config.yaml
experts_per_token: 8
d_expert: 32
d_shared_expert: 64
balance_bias: false
lr_router: 0.00167
norm: "layernorm"
norm_eps: 1e-06
optimizer: "muon"
beta1: 0.95
batch_tokens: 65536
max_steps: 9292
Below are experts of layer 3 (counted from 0) of a mixture-of-experts language model. Rows are named router (the router's row for the expert), gate (a neuron's input weights, with its number), up (a neuron's input weights, with its number) and show model dimensions 224-255. Each number is 128 + 32 x the weight over its row's rms, rounded and kept within 0 to 255. Numbers have three digits each.
After each expert's rows: "comes after" lists some tokens at least twice as common just before its tokens as in all text. This comes from a sample of Wikipedia text that the model never trained on. Tokens count by the router's weight.

# expert 190
router:174099141154084115114085127211130116131193156115173156140080166172141129044160103108128115156189
gate0:137161165125104100169162113225112105094157171099131202216156110146236142139156121126159076129148
up0:181158148082133152124162106115190165129130197181112149182173082136088146160129127109181077111197
gate1:146176111144124133137151126182052158134101138035131215119096091131153105149121132061181121135124
up1:068151203103125147121113061067122099137132129156130129098163130125166124160069129070099159171069
gate2:167150181114156119077118096127156076159158078199150140149116177220147129168070110095140170142093
up2:098116063104186113095138094129134120121095152116101154149131166160112119192130138133119112137143
comes after: "\n", "|", " a", " the", " on", " The"

# expert 219
router:116111134175106076136111175159103177153133107165190153152129190140073144139141166101155162109165
gate0:109127129142154113118147121110084133106160189104152124129119154142147105053139124066187099118145
up0:157120160119097096110095103109143125127191109165133219159133100135092152081120151109136136071144
gate1:115118084129168083164132095053099139122172108178156136147132130153137088141125162173142134114148
up1:081134139127142129144101118106135092073146096041086144131114131134158097164135146087128114124132
gate2:072078147074116162149100224142065116156094060120161182157151081091159101109130180174101131035112
up2:152129123073162109170143149138125151171081154136138187126136155095137139147153194078146184098122
comes after: " |", ":", "|", " on", ";", "N"

# expert 108
router:153131133171097159118132137147120150116129157135137122126038169138122155106159140131111115115179
gate0:156079171178116135212108104081098186095151182082180122145125147050145137099157133079125145164092
up0:178117143127139160131147094129142149143117146178136084161124162125132202094142128127129107142116
gate1:157204176122058090095124100111149109187078136173126065119156150172147140122123094129169109195115
up1:127192158102157182107102099146095113083137079131168144040127157174133120105093114082103118103122
gate2:088182173144134109068175084115118129155102123124135130079117132150208098090112098175155086127142
up2:103162166118131145092182115140148068173147135070118141165123159147155074133055127129119082058107
comes after: "\n", "==", " |", " =", " ==", "==="

# expert 143
router:143108105149112098132106112136133122171129112162206164160159154163119140162207157115145166090196
gate0:113135153110154145098114123169131143117090140044139190130187151109127108182101126150171153129058
up0:135136127160141144081153113107095083077181159089177165102118196183127122136083115125102132082092
gate1:121074129023132165104106135134086099169084110146145116181092209128109106143145116112072156090131
up1:126107133159139144124096070178138131101155182155100123177089079071058102137144159117123080158136
gate2:187121068191082079085074064142078168127093166074164098158089176135108144122165114137066129187180
up2:134125117070147097113090185190112062166085109132182095092185112112080154147144170155144148089098
comes after: " |", "|", ":", ";", " on", " /"

# expert 250
router:139153140169126130176117136134062141098138165116173081117140161131053108169108079136136092160109
gate0:168122119086146092143191108156183065111100101119165170119159156206043090151122123068156109147170
up0:157140134151157155144144061187110154157117106114127125164134089141137149029164115120112082152117
gate1:147148088123115168150153091173164090086105112114158176075105196129178087161128179110124121190094
up1:132118143122146135117143082141112096141162112127122149109050155169118155148149144144192116069124
gate2:196171132091135094081174068147103106099130118164119118150163124149091147123098133151166137129118
up2:130134103126194162187154143128174113184110126132147085087152143135074172130131096138099135163118
comes after: " the", " The", " a", "The", " this", " National"

# expert 103
router:137121161124133137091127143168086117147170117080161164127097154191158111128187131120128102118144
gate0:090119145162117108155104154142116160144122094178161193095132094116115116128075172191049129117119
up0:096156129178088145134105194071084170156183143145083130142119152040155069123130117111148117082148
gate1:144103100084107162147155214147083065118137168149106107115077096157102188107163134081134157123137
up1:165145142076097114189116182106146151108118168140084140154143146179154143151130081071125164147120
gate2:060123116078098126146144095178140107172177064058151169055081110118137120159135158134153132117124
up2:102152184093144102103135150161141159110137144188140138161126144160177127156138090089087122061143
comes after: ".", "==", " ==", ")", "===", " ==="

# expert 123
router:174118167188140093123111115132131157164102143085131145109098147170104078147127168123169113146157
gate0:111142176150139201116177101147126147107174100117137136148178180158112168160123086092106108052107
up0:105127149170117093106158148087129126163104138084136160158178110097148169098079137121164117112131
gate1:138075144117071100150125059060109166108061141092148142089074144166169093185117121093105082128092
up1:120154069159153167190107101121124138137138146157048060146105087117097132163094181122155072157110
gate2:093112134088078136116183111131124115120156121185136061135139110189154135154136159150130124129147
up2:123107092077125116147084163166076113173129113100125078174183061161121127161190116110088090134099
comes after: " |", " 0", ";", " 1", " ", " 2"

# expert 53
router:134147113181144108158095130148080181085122131111196136156071124174089098102109108144157059164130
gate0:075131151178123132131130103139121131189139091157110110072063106139097173156070159132190113058081
up0:192167147130134150103112063137073092121151104140072099130146036097139118089118109100110110111108
gate1:109100188113144049130130091160195124115159115076133102151138090142084065111105054092137093125179
up1:088144197079125135130116146149145072172090143170116103102094142143209134147130154164149122074115
gate2:126131080097112130123170120059196120179079157112189081136137111185147161139147066142168108178063
up2:094167126153099137087157188140113102138131117134122148130141165093189073144087085134144148241071
comes after: " the", " University", " of", " New", " State", " York"

# expert 58
router:102169150166062152075129152147106142202135128160124124111085155160122100111157139147114073116188
gate0:093193073178102108111134095068085128171114142115175193147154140166125130141090128106103126081116
up0:138158223095145185115108145123119167141109125128136070169118168112144143069113096121146108056236
gate1:172107134126128085136132053122064109077058154103143136122082174063152164129138141144145176122145
up1:089105105146126177158153111151047101123049126132118167101152113114166185085124146095137158111136
gate2:127189118145098178106117149093108097113105099158118146081183092182149165127133173139142116123133
up2:137208155120143212099116171095112082144100083179134086131103154145132132098099138155126134140102
comes after: "\n", ".", "==", " ==", "===", " ==="

# expert 89
router:151152145179129135124110137142075140161158120096219128141105120194140112157137164116155113146172
gate0:178186133146142162174116157107081174087143091206121151165137042108174071137102155123100129117107
up0:186159072191165164135043123123127140106163119142080132130125158081142118144116160088175099165094
gate1:147169172129144108095127188113156101109147141159085092100150162120118070150091190091179147130124
up1:117145129185094070172160128112124145089121148147087141154128144113113144111133167113101103106131
gate2:110094101152107078099201140158144102162093115126163137149131141142157116112149160119134128114129
up2:127155123106118060130163139170130120115145148143160096113059036153126105077138144109168156167139
comes after: ".", " ", "s", "History", " career", ".\""

# expert 141
router:171079198178162157128174155136151128137122091194130164163058126184115092105123133105161100130134
gate0:115093195163097144119152130153203113109110106063094133098108098109128126090158080142156101167162
up0:117145117133155137078093154145106125113141135169161112091157127123122060136123124195085128115076
gate1:142071108107167158119117142136085118144148143150144138119082098134152110153102150096136120163094
up1:091131100162131128125156089136091135135187110142149105123153161149160146210217127185105156080124
gate2:146129128138134150141177137148138181061144094161099199117134129144050109147131130080124128172137
up2:182118141145175119085130153084076145133110150128174132111067190135120159153041159166095122162079
comes after: "s", ",", " a", " with", " building", "ed"

# expert 155
router:150130152191121143188136148132064138087136135119192107140084146123074145129117107078155091054182
gate0:134096111089156170113112114146124121200095173133198116140144097115133132163169079153104175152146
up0:114116152085123111098064170120093203161142117135150107081127136114171123110060104136105089075148
gate1:186117113164111171137169135168067244050105099119110098133112118129132147087191135145077122142118
up1:146072138106160086173163168152112116125139149066132126168097137173138081121143135122117184233099
gate2:132133117151184108143178108103084104134126075111156114132089098113133159109117174139099127144112
up2:178111114086079120188170124117113098154226158135108122189124133113125115085161069170083134103143
comes after: " |", " University", " at", " New", " College", " School"

# expert 180
router:203143141152158058110084047136143132091162142117118145117133154163075123150159180116143127111146
gate0:109094081149136060171147114154097083105106141138189083090109207155108166143093096077118109117173
up0:161068149156153119117148084112146119116089085091166147096142099128086136158129144136123170112156
gate1:124134104190157053069100093132156096119151155087182128074155125134132108066149141132090125181146
up1:155127130108147098146176147131067072099114145192146088098128102128155118128130179115167171166140
gate2:217163099103108121144126090177187102123185184092152115144155089155120075171095161083093139150137
up2:171125136129118114123130146085191108100121108186151153077137139087146131063138115115120106153106
comes after: "|", " |", " ", " MF", " DF", " However"

# expert 4
router:116103139114131077134126118202118127170136110090148157161150166121139090105119154130094126158125
gate0:108070119089191126153103104134094168124131183138104184157093189140119096115168120062129165110165
up0:129078106122131161123181160121122099175108147182147053160116092155129153098107161143046137170185
gate1:141055131155088146072129127180157163125093119117198115180126196089159137088137120096135125091097
up1:153143119120134184100109160094111112143072125124173139101121132139144090180160123118138116076087
gate2:145102081097110156134130133181103147180122102146142127106149117111117141109166125143110118101185
up2:077179159106121105161165159121086116113084210108100137075124150085134140097120171132107172046165
comes after: " as", " is", " with", ",", " was", " in"

# expert 239
router:154127171164131111161082131189167167130146200056147156108122128083082158116067119144183138115188
gate0:137032106132019149147107140126134095066116160100115087117058091130140101099155188131149127148126
up0:107119160161128118144147188182092135160122130077188138148111131084179206133137128137133107084134
gate1:208144154133169163170085207153156095110113122069099117135091150099091067105125103110169161162157
up1:100115130128158084135122140115109118048122124173089122102129166151153126129133175083108141185136
gate2:165174142160148126157110157143142129102144157042136146138161123117055116106073093134084128112146
up2:097117076125120139112159142141126183096098114158099152135141135183047079186183125093063124205126
comes after: " to", " not", " would", " can", " and", " could"

# expert 30
router:088143190162085115122117135185049143167161126095098100089166138090129095103165139101159163125103
gate0:125147102111091202082129165174162092181142141125110139125116136103062143124197110122150119174136
up0:073137123135154099170152064142215184131072118125122114138105148172104107165121131088132037120153
gate1:101110091141160114062116175193075158165115118131134066143195136174096126177159167067097077156144
up1:123139095085138182135165145194205151123226143115097101152103157116112131166058118131107090118168
gate2:069119174137138147129137156107117163078155130127114101175145113104195091100118101105089156152028
up2:126101045154176151110112151115061087105087168149161146147157114113159099169151145116093102129085
comes after: ".", "\n", "\"", ".\"", " ", "\"."

# expert 112
router:143158140153128143143182107120064149072186151170154162138095124117080116106172169065151110129113
gate0:108182137108109111124164134192148089126118154113134123121133149139037049150187151167121101139107
up0:172145165128139137125220080094106118141109106152106146138129115137105096112124215169140123089120
gate1:100113138123131214133229140170236122096125173166128176132069127077165107150152123169146105154131
up1:147133091176195057165092112092082114143144178115131070114120174123183124138133152191137120125175
gate2:140147104058147089109154126104093114102128162164092127106108100058071077132166144165120150118131
up2:118149120149144152118081168164091136190200165174127125145094140130073105187147153087158113120113
comes after: " the", " The", " a", "The", " his", " High"

# expert 94
router:195168127150135137172157110148089129051208162137123135112118120123118099141175137093128117200127
gate0:151165128146196098138122113127122154124120066102142111084094140121176139134144103096094096134098
up0:183098142128154125114103101139091088158110090096153111106060161123083133187088103157069076131165
gate1:164172161110084123080161110126169122081109096160087092096095141068102120086150155125085106193093
up1:128116136138119149107178093120106146134202169166108156143158211137173116118097068079143146226097
gate2:186144109165130082188117165128084070083107144156154110129075135119113120135136133124117150179153
up2:151133127112121102192180111176144080144202112144171182150110117134207120161111094133110121205127
comes after: " the", " The", "The", " this", " a", " his"

# expert 64
router:130138173149117112112146155176065118109107158126197128125120115149134113157134158083143126114153
gate0:138137148112149084104084060153147111164143193139061115114171182044170151139145146144156174143125
up0:138162062130174182087069087106176095178157062078109115166163159167195132091126110192144128150161
gate1:139169117087101160133087189186100090148093117131112140148131136194152098084084125095130159113143
up1:109127039142124102123097126094145152104077085118115077100101156120120096139119126123146134165131
gate2:126132163142109083094162145115167102118132116144104107123179126107156127147153144027143150054128
up2:158105071149128109205068073125145155132199146120150128148143156114174153101133156131145079157067
comes after: ".", "s", " years", " him", ".\"", " time"

# expert 221
router:121127166166155153151105156148147204146130178073138112108155158117114119115108134127181094138171
gate0:124120159161126156111107107159125078090175159064146116133105138147100218117170171121121175216167
up0:141099156114143153117117146160133118152110117149128142115095159095137068142147118135160097126089
gate1:153127186126111143086120150154154193100110115128105137122103078174099066194226119134132127116090
up1:178102132080106180118099184121159168090057140177161107081135127139128086133098180137113119111111
gate2:161135162122095094142137109169116121195124162079148128077113120114124104176124143124090123175104
up2:126125103109212143108053105101092137132164123163115153152170141116147109053126135157163123111159
comes after: " to", " who", " he", " which", " that", " would"

# expert 126
router:139101079177142040127170085142126099107102149125119170139126111139092064111148110134189091145095
gate0:195185144136144136140181185155155177091114135136115144163126167082146111137120093090150122191168
up0:159143112156092094156142148107196127082094128083081106098086101100099121143131126114158145170143
gate1:097065128179154071147142099160102122150110124070127169120152155099140092085128176098139149082147
up1:090100118173170160142176055092133154115153157120118136133128174129064160129202140151179177100132
gate2:130130140167133037114126143151152135098132163161123073134113160147111185153097103114121077113134
up2:181083074086105073154165077172131147128174132103128081143190082094163137133166098112101149135129
comes after: " |", "|", " ", " Party", ")", " Labour"